config.toml
d_model = 96
d_expert = 48
d_shared_expert = 0
moe_layers = [0, 2, 4, 6]
normalize_top_k = false
init_std_router = 0.0191
lr_router = 0.00129
vocab_size = 8192
tie_embeddings = false
lr = 0.00297
beta2 = 0.95
batch_tokens = 65536
seq_len = 1024
train_tokens = 370300000
dataset = "wikipedia_en"
Below are experts of layer 4 (counted from 0) of a mixture-of-experts language model. Rows are named gate (a neuron's input weights, with its number), up (a neuron's input weights, with its number) and show model dimensions 32-63. Each number is 128 + 32 x the weight over its row's rms, rounded and kept within 0 to 255. Numbers have three digits each.
Before each expert's rows: a language model's description of what the expert responds to. This comes from a sample of Wikipedia text that the model never trained on.

# expert 1
Conjunctions and commas that open a new clause mid-sentence, often after a comma, such as while, when, because, among.
gate0:099125111142141107123125143153205102138132107100134058161111148121142120156158121135143145120126
up0:128139121117163228166155123171221086131170076133160132171096125151134119179114113108137123184138
gate1:172129179107169229088151160151164095115138141106157144127131126137093137144066132114113117076154
up1:122136167101145146091135130107163061083148119078126121106111115124114138154100126139163149046147

# expert 43
Words after the/a that begin compounds or positions, e.g. out(break), out(skirts), up, off, mid, upper, south.
gate0:111094118148135104157124142116117084125120189095143105150089129135160136122132171128182166167146
up0:071095055146091084129098136093123117138108183067093109123124174108090144116106141133152171118093
gate1:149124114180111140141190136109145154093165121051117151096211147140163109160121109167105144120158
up1:178103144091138132185163172118109113063127095085084101148106106086104090175126169097067146140084

# expert 27
Mainly "of" after nouns in names and place descriptions, such as Department of, rulers of, regions of; also between, within, into.
gate0:125129156129109068070098134102146099142180150176202069100161204130125169121061190097117165144144
up0:155149112139084064120116154109145151140144124104163087147205187117127147137135204121123101162149
gate1:100187089114058108159108100121106143130110160126130169077084121134109144103104215152085086166127
up1:122077120170180174084172110134182108129128096123177116175185127153151088184142071143141140143134

# expert 53
Word pieces about colors, body parts, materials and species in biology text, such as brown, red, grey, skull, palpomeres, and taxonomic names.
gate0:087141072107121112118139199150124162078092171150175082109185153074136195144151108171106145073108
up0:138134136128159146193180127142126093094097078127092096145164117144115164109139179153137118039134
gate1:150059132123128094111127137139141117152214164061183133100113197114186158098120097157092095150146
up1:177124117144117075092134131131134138100070096149107129100184116145133161114120163130108151107180

# expert 17
Single letters and short pieces inside ordinary words right after an opening consonant, such as t-r-uss, wal-r-uses, ch-ur-ches, Br, fr.
gate0:101129143122117108087142116100147155157129128112130075111140105156115169141098132178143130254107
up0:151182115139130126193142131153106091139145217077121157123135146082129075132077173088067137045134
gate1:167139140122106072115107134120099143138175165113035133199190128144116142078108105105164137131133
up1:163149102125180144190155126149134134107090121100145094122133123044147117126093155080095170122164

# expert 45
Scattered cases: commas, empty table cells, dash placeholders, and past-tense verb pieces like chose, praised, reaffirmed, compared.
gate0:149095137148120117146138143090140106110163142103100132079130151107156115144161160097192125192116
up0:127117100130080116151157167145136101148129164118104078107151151140123149165189136120117117149097
gate1:119132129155133118067163153132147120129138127066140092103085094121151091093052082182089196099149
up1:094119161113103162140135116125157156184164103046142122130074134120169141104131103151089165097196

# expert 51
Opening brackets after names or titles in lists, introducing years, roles or translations, such as Prohack (1949), guitar (1986–.
gate0:125158157185150137157130107098168144126099110102199203127059156123146126048089145137148132116124
up0:114171145169109107137110105150165122097090103087134195083117171098124107098149155095130150143124
gate1:112051128106126097125127112113226105049148119108091048125202166136169138150117114197167157101131
up1:086100131101113108149127075140197108068141126118022079118144142159170106110159148195216147107126

# expert 57
Year digits, publisher cities and names in references and bibliographies, such as Press, ISBN, Oxford, Paris, (1991).
gate0:158128128130171152066127119081141140193120135159154130110091096149103126190048064154224115157150
up0:139119121128162189110144084141104130177145165128181075131133060108116122097121104139136172148185
gate1:206147150173130106191117163074183088073133115172135127170171160122113118140140161173069113136048
up1:121174134190136105083118108121126130147143094140189137099136136066157131114114164183084105132147

# expert 60
Commas after a name or noun phrase, introducing appositives or lists, as in Yannick Dalmas, JJ Lehto or Antonio Tajani, the sole candidate.
gate0:121137081101094086153154098127154077142089122133126094119081149114192111103118186145118118160131
up0:125099179200172148110097172120130139072181091110159174129197114137160139143124103105150124130159
gate1:143143159148141093089078079186128070149147120118120122143135064119133106115200069126123136170137
up1:117143162155147153088109128148085088225135164155147159178082138101090123138069144131164127146124

# expert 14
Closing heading marks before a line break, especially after biography titles that lead into a short description, plus closing parentheses, quotes, and table rules.
gate0:098148108158093117154041119126132121120141166105177162082147144141122130115121112155096203152158
up0:144096122104189160076097166122155128113122107149143146173152132112091056166116145154157098173172
gate1:087155059143089116126131072131210197105166146111167106083147144140114180121128098164183120119173
up1:123170132068119087163136170071110023128096153162114160126153152109136084157131132110145130150135

# expert 12
Short word pieces inside longer, often Greek-derived technical words, especially th and ph, as in or-th-ologs, an-th-ropologist, my-th-ology.
gate19:138126126085171069132156159145136209123125118154161123114133093117115191123150128127127133129151
up19:099087147153137101153136099174146186130112191140093104122158118122109129136134114166030114158149
gate20:172157119147135159147075174081123121102091164082146125182123111131156141143118116126094134091153
up20:143169173125115187145074129126120108072078157139140146129092121096157128150139090098075152111127

# expert 11
Digits of scores, ages and counts inside pipe-delimited tables and lists, such as L 66–70, aged 71 or age 33, plus en dashes.
gate0:108127125139107130078124144084135091144154193141144133170145098083153132149102134165095183145118
up0:061127137100089148067103095112124139126159221167110093151122099103114128106111164096126174108106
gate1:155126132169102138100098189167136115098141157138079074063131042190104150206144135127121124143127
up1:090105113062106134143113135112114122138092117134142141170102157042100109108094166111105169125129

# expert 52
Time nouns after numbers or ordinals such as season, years, weeks, months, and closing quotes or parentheses ending a title or acronym.
gate0:210146178169125165131106086103121110162118195159166086082145136136152152156155126148152094163090
up0:199211145148156181137150122134163180135166175110147135142098164138133125136157167127145133171078
gate1:091171170138091097104067104138128105143171122200141163154106146158081105138099068088161131150125
up1:115168160095149134066094146133146171139058106114114097180156137123121150039136084177143159122153